Below are experts of layer 4 (counted from 0) of a mixture-of-experts language model. Rows are named router (the router's row for the expert) and show model dimensions 96-127. Each number is 128 + 24 x the weight over its row's rms, rounded and kept within 0 to 255. Numbers have three digits each.
After each expert's rows: a language model's description of what the expert responds to. This comes from a sample of Wikipedia text that the model never trained on.

# expert 3
router:141114131153121124116110126113125156143142106176115075144085110131155145129145129138106149112136
Description: Closing brackets and quotes. Closing parentheses, brackets, braces and quotation marks ending a parenthetical or title, plus coordinate seconds marks, e.g. (0), "Oak", 34″.

# expert 8
router:119148161148106099116101127094131183147108136177089086104122130166122136125129128172093143099144
Description: Hyphens and negative prefixes. Hyphens inside compounds and list-line dashes, plus prefixes like un, non, sub, super, multi, as in upper-class, word-of-mouth.

# expert 59
router:152167109154111126095113132113135133146134139181105118186110108147143141122197148149108164117126
Description: Organization name modifiers. Capitalised adjectives and nouns starting names of leagues, championships, parties and institutions, e.g. European Championship, Democratic, Premier League, NCAA.

# expert 10
router:125168166119099119122099145111110137142157142133090122133121124121131171088128155146112167088142
Description: Short word-initial pieces. Short first fragments of longer words, often after quotes or articles, such as do in dovetailed, du in producing, fa, bo.

# expert 45
router:149120136102108128095102106106119139149139151159097104127115122111143139125173112148118123111108
Description: Section heading words. Words and closing equals signs in section headings, e.g. History, See also, Early life, Career, Biography, Personal information.

# expert 33
router:141128130167109113122098116117146162142144146173119083155097113156173168111167137142127176097161
Description: Score-table pipes. Pipes and spacing cells in sports and election tables, especially before totals, plus party names like Liberal, Conservative, Democratic.

# expert 31
router:145176160121101118131121119122134167142137132166128103157144100132125137130144110158099140089161
Description: Mid-word Latinate pieces. Stems inside longer words taking suffixes like -ation, -ion, -ated, such as nomen(cl)ature, agg(reg)ated, rel(ocated), indic(ator).

# expert 50
router:174138125168105099104099116125130180157150140153094117155068101124133130109143143130112157125150
Description: Definite article. The word the or The beginning a noun phrase in running prose, often after a preposition or sentence start.

# expert 36
router:118118129145098086123108116108182144145169163155122129138128109119142149141146126142122165081175
Description: Standalone numbers. Numerals in tables, dates and scores, often between pipes or before a day-month date, e.g. | 5 |, 2 March, 1,295.

# expert 4
router:127144141122106084087126069099110168173142157167132107133103099152151137113138163157119144093147
Description: Occupation descriptor words. Nationality, field and rank words describing a person's job in biography openings, such as American, professional, footballer, politician.

# expert 42
router:165137121155126132105097106116156145141134142134111110134117112152173149089134150171084144114150
Description: Verbal noun suffixes. Word-final suffixes like -ing, -ion, -ment, -s completing action nouns and gerunds, e.g. scout-ing, supervis-ion, account-ing.

# expert 15
router:149137144166107103107119095105148145138168151149101108132117123136162132103153121139127161093155
Description: Label and list colons. Colons after field labels in infoboxes and taxonomy lists, plus table pipes and list dashes, e.g. Capital:, Kingdom:, Librettist:.

# expert 6
router:155160138145090116126103092113139136122138125174112087141110110134144140119174139184114174110150
Description: Institution and award nouns. Head nouns ending names of organizations, competitions and awards, e.g. University, League, Championship, Most Valuable Player, Rookie of the Year.

# expert 41
router:177146112135123097125118107117146186155137138115109103136131107139132160093138123122094133100140
Description: Word-final suffixes. Final suffix pieces completing split words, often Latin taxon names or technical adjectives, such as -ensis, -ological, -ous in myelogenous, -ic in cytotoxic.

# expert 44
router:139147146173095135098084115130136148135147141123123118121139101157176149110160112154095131092180
Description: Of in proper names. Of and similar function words inside titles of organisations, places and offices, as in Communist Party of Nepal, Ministry of Foreign.

# expert 7
router:132122110143100070090070138110122154137179133140117111158125098128143152116163162177094133103126
Description: Historical year starts. First digits of pre-1900 years after in, during or a dash, such as 18(72), 17(84), 16(17), plus time words like during, early, late.

# expert 32
router:139140129159105133110114123117129150141147125113126098165142122135180121124136124159083158096153
Description: Place and institution heads. Head nouns closing proper names of places and organisations, such as Station, Airport, District, Company, School, River.

# expert 23
router:178121142149130110131105088095162175143137148147121112124109109126145151135147161153124128103168
Description: Past participles. Past participles and predicate adjectives after forms of be, such as was produced, were released, is known, been written, available.

# expert 37
router:147137119158116098130098127117151143121137146114111099155083095116128149116181100127112194114135
Description: Table padding and line breaks. Blank double-space cells and line breaks closing election or sports table rows, plus coordinate symbols and infobox words like Geo, UTC, Ref.

# expert 58
router:145146119148112104085120094094139115155128121141127111166063127120152131102165154136117168105169
Description: Agent-introducing prepositions. Prepositions linking to a person or source, mainly by after designed, directed, arranged, plus with, from, featuring, alongside.

# expert 63
router:134160144158097071101120125108137158147134151137121077163128097117128149110167127133094178117144
Description: Numeric table separators. Pipes and semicolons separating numeric cells in statistics, election and results tables, often right after a number, e.g. 746 | 818.

# expert 47
router:142174155163106134135109137106137162118135146148070100109130105162142154107161117137097154115130
Description: Titles and headings. Extra equals signs in section headings and capitalised words in song, album or work titles, such as Love, Night, You, Dream.

# expert 2
router:158132129121110128123098105115181160122140141171126101165107113141139116126134111197091122089124
Description: Infobox field names. Field-label words after a dash or bullet in infoboxes and taxoboxes, such as Country, Genus, Location, Born, Head coach.

# expert 46
router:182142140114129110111088078123138140141158133148109117170129099125132173093120159156098145093147
Description: Ordinal suffixes and fragments. Ordinal endings after numbers like th in 87th or nd in 42nd, plus mid-word consonant fragments like log, rs, iter.

# expert 22
router:159134119138115103130126107112138123148125159163119107123110104145126157131141120148113139099140
Description: Subject pronouns. Pronouns beginning a clause, usually before a verb like was or is, such as it, he, she, This, there.

# expert 52
router:146140146139117090095113153118134129164162146145106078160100085153149128114146145144097159125123
Description: Month names in dates. Month names in full dates, often after On or in tables, plus following commas and day numbers, such as October 24, 2001.

# expert 20
router:176131122150125136101123115097119134116138174126114121132117120134177136100142160180114147125117
Description: Main action verbs. Past or present main verbs and their endings after a subject in biographical prose, such as took, married, joined, rescinded, asserts.

# expert 19
router:155138134194113118085114113111125156120116127156117122152114125135144161088134158123102135118151
Description: Prepositions after content words. Prepositions following a noun, verb or adjective, especially for, of, with, on, by, as in support for, known for, enraged by.

# expert 0
router:119136141091111091088117086123121164162175141144122103129134103144180138126146130136099146106124
Description: List-item separators. Commas, semicolons, ampersands and slashes separating items in lists of names or places, e.g. Monticello, Arkansas; Kollár, Reid.

# expert 39
router:155169148131109092112136085116151165149162136128123110163128121143154143102159156154119121122137
Description: Indefinite articles, determiners. Articles and determiners opening a noun phrase in prose, mainly a and an, also another, this, one, first.

# expert 43
router:144129154164087115123104067096142140132138126152125108153127115136121204123126103147113129115146
Description: Word-initial fragments. First piece of a lowercase word split into parts, often after the or a, such as el(dest), di(aries), co(oking), Inst(ructor).

# expert 53
router:165152124172108116122080122086162148136151140168123120137090096161138140134151163131109151116119
Description: Country and place names. Names of countries, states and cities ending a phrase, usually after in or to, e.g. in Britain, toured Australia, New York.

# expert 9
router:131135111112086121111112113109163145120135143117087112171134112159158177101117138127112169110142
Description: Vowel-ending name syllables. Mid-word syllable pieces like ka, ha, ja, ya, ata in non-English names and words, e.g. Powhatan, Halabja, Agha, Kambangan.

# expert 49
router:148109111129113135117126116093124132121147161130109103146137107128166127115159164176110148107135
Description: Verb stems. Verb stems or whole verbs after to, he, not or who, often taking -ed, -ing or -s, such as bl(ess), att(ach), keep, improve.

# expert 26
router:151155155115102127109114100103143115132166132183116116150113083144116138100163131171085141102140
Description: Table and section headers. Opening capitals or words of headings and cells in sports and results tables, such as Singles, Career, No., List, Results.

# expert 5
router:138127156123122114124109116116153127156124135117103097144115077126155151130139143169098162104168
Description: Locative prepositions. Prepositions of place, time or membership, mostly in, also at, from, on, within, near; e.g. located in, species in the family.

# expert 54
router:165133112171117088117095112117122115132135124154124090122111097138153140129140127138109154091159
Description: Line breaks in lists. Newlines ending list items or table rows, before a dash or pipe, e.g. after dates, names, species authors.

# expert 60
router:152160135155108097114114093093140163128142147134125098130121115134132123126141139143107155131137
Description: Clause-ending commas. Commas and conjunctions closing clauses or introductory phrases in narrative prose, e.g. The trend continued, and; After World War I,.

# expert 13
router:143134130163102110121131145101158140135123117130074090136123124167167170102139168123103136109128
Description: Non-English name pieces. Short letter or syllable pieces inside South Asian, Japanese, Irish and Chinese names, plus initial periods, such as N. N., Sat-hy-a, Ak-ira.

# expert 16
router:186156142148112112120117105110153146123117136150108112137101106142125135119136138171104137118160
Description: Plural nouns and endings. Plural suffixes and plural or group nouns for people and things, such as s in professors, people, children, They, species.

# expert 28
router:110136123154099087108101115105130181120129143137117094124111117120153153118121149136114163084171
Description: Opening brackets and quotes. Opening parentheses, brackets, quote marks, heading equals signs and LaTeX backslashes or dollar signs, such as ( before abbreviations, units or dates.

# expert 18
router:122113163155104123138108097099124158157147149119088102154120108126133121109140114140070163100161
Description: Concrete material nouns. Short everyday nouns for substances, places and objects, often starting compounds, e.g. water, wood, air, land, oil, foot, rail.

# expert 11
router:169135151144109103113116115109129117142147142115130130121059124125136127103136148164116144121123
Description: Clause connectors. Relative pronouns, conjunctions and clause-opening commas starting subordinate clauses, such as which, who, where, as, while, until, often in which.

# expert 21
router:109157121130103136131102110085120132162155139116116109157109127146118182087127126148117160093149
Description: Capitalized word-initial pieces. First pieces of longer words, often capitalized Latin-like syllables in species names and proper names, e.g. Can(al), cor(nutus), hor(rida), Con.

# expert 61
router:123145112146117133102091128103159120139132132173098107134134120117160155115155129139105181109118
Description: Surname endings. Surnames or final pieces of names in lists and tables, such as Smith, Good(man), Box(er), Pac(kers), plus Jones and Johnson.

# expert 27
router:139115103136098121107112121097117156122141128132109096176139122150139166118120137132109139101172
Description: Surname and word endings. Final consonant pieces of Slavic, Germanic and Nordic surnames and chemical or taxon names, e.g. -ić, -kov, -berg, -sson, -ls(ki).

# expert 14
router:139165121135107085106115129094150133114134145136105117127116118159122142112135152142105174082149
Description: Auxiliaries and copulas. Auxiliary and linking verbs after a subject or relative pronoun, such as was, has, had, would, been, plus infinitive to.

# expert 29
router:144153139162097097119108115090114156146165130145112102134126107124138133108137128118106182121149
Description: Table field delimiters. Pipes, semicolons and line breaks closing a field in tables, discographies, game logs and address lists, e.g. Label: Tim/Kerr; and | 32 |.

# expert 24
router:137143121148145106099099096111152124122157126122139107135126084131142124100156131144117114124159
Description: Quantifiers and counts. Quantity and number words before plural nouns, e.g. many, several, some, two, most, these, plus adjectives like different, young.

# expert 34
router:156133133140113140119127104103132142149150136186126106130125118124125164107184119140117172104145
Description: Table cell content. Short entries and separators inside pipe tables, such as Nominated, MPC, JPL, FW, MF, dashes, percent signs and closing quotes.

# expert 35
router:134151138134120099091098135120173168138135140162115106146118070153131169087173111136099117117117
Description: Digits in scores. Dashes, commas, periods and digit pieces inside score records, page ranges, dates and decimals in tables, e.g. 81–6–2, pp. 121–128, 7.01.

# expert 55
router:151140116133110093079096135101162161142179155152084111149106069148188156137150147159103152092123
Description: Birth and modern years. Full year tokens in birth–death ranges, dates and infobox fields, such as (April 3, 1953 –, Born: 1992, Population (2016).

# expert 30
router:133141148150113131130093101109153128175168156132115090179103112142146170091150138125096142117166
Description: Place-name beginnings. First piece of capitalized proper names, mostly places, after the, of or in, e.g. New (York), San, Las(bela), Sud(an).

# expert 40
router:132108100181088103127134121114158149159176169135102100169096091146116186100130139122141150092164
Description: Capital initials and abbreviations. Single capital letters starting abbreviated genus names, initials, country codes or coordinates, such as L. albus, P. clara, UKR, WBA.

# expert 57
router:182124121121099109112120131118156118129124133135133109135065118149139131110140162121113143110153
Description: Heading line breaks. Paragraph breaks and equals signs around section headings, e.g. after Source before ==See also, plus infobox labels Genus, Website.

# expert 56
router:157108139130087126115101119105139153174110155134077092159126098122131166085133142154099177108135
Description: Mid-word consonant pieces. Single consonants or short pieces in the middle of foreign, often Turkish, Slavic or German names, such as Çaykur, Cătălin, Bahnhof.

# expert 62
router:146108148118112112098090139119170178173136119144134113163125080140133187125170128138106133109126
Description: Numeric digits. Digit pieces inside numbers in statistics, measurements and tables, especially after a decimal point or comma, like 1,834 or 9,221.9.

# expert 38
router:126140146171125143121127117106128108109158146105097089148092125134153147117135128105112169103166
Description: Name-initial syllables. Capitalised first syllables of personal names, often surnames in tables and lists, such as Do in Doyle, Ko, Mc, Min.

# expert 51
router:143141141138088105126103117107148165152146166144117118128131120151153140119141167110097135112159
Description: Title-opening tokens. Paragraph break after an article title line, opening quotation marks, parentheses, and name particles like de, von, e.g. = Kokkari =.

# expert 17
router:173138152153116103094121116118159138130146149138110116178104094128144174094149127121118151115122
Description: Numeric symbols, separators. Currency signs, plus/minus signs and colons, periods or degree marks inside times, coordinates, prices and race results, e.g. £, +0.9, 1:10.82.

# expert 1
router:132160153138088134112120124111106136150156134168109106161090104129127160106141144129131178120169
Description: Proper-name first pieces. Opening capitalized piece of a club, team or place name, often in sports tables after a pipe or comma, such as Char(lton), Bo(hemian), Ol(ten).

# expert 12
router:146132138121102097131123125079117159136112156144140112169126101147118162121136116154100132083170
Description: Academic word stems. Mid-word stems of scientific and technical terms plus abstract nouns, e.g. stratig-raph-y, phil-os-oph-y, method, sequence, cell, system.

# expert 48
router:169161116141117132097110128098111147151158109124107096144120111117150169109166103142118130073147
Description: Word-initial Latin prefixes. Opening fragments of words, often Latinate prefixes like res, rec, exc, enc, inc, and According, frequently at text start.

# expert 25
router:134139142138113121094122112103132119157129149158119104158117054126133186094146125132114179119139
Description: Stats table cells. Pipe separators and small numbers in dense sports or results tables, especially runs of zeros such as 0 | 2 | 0.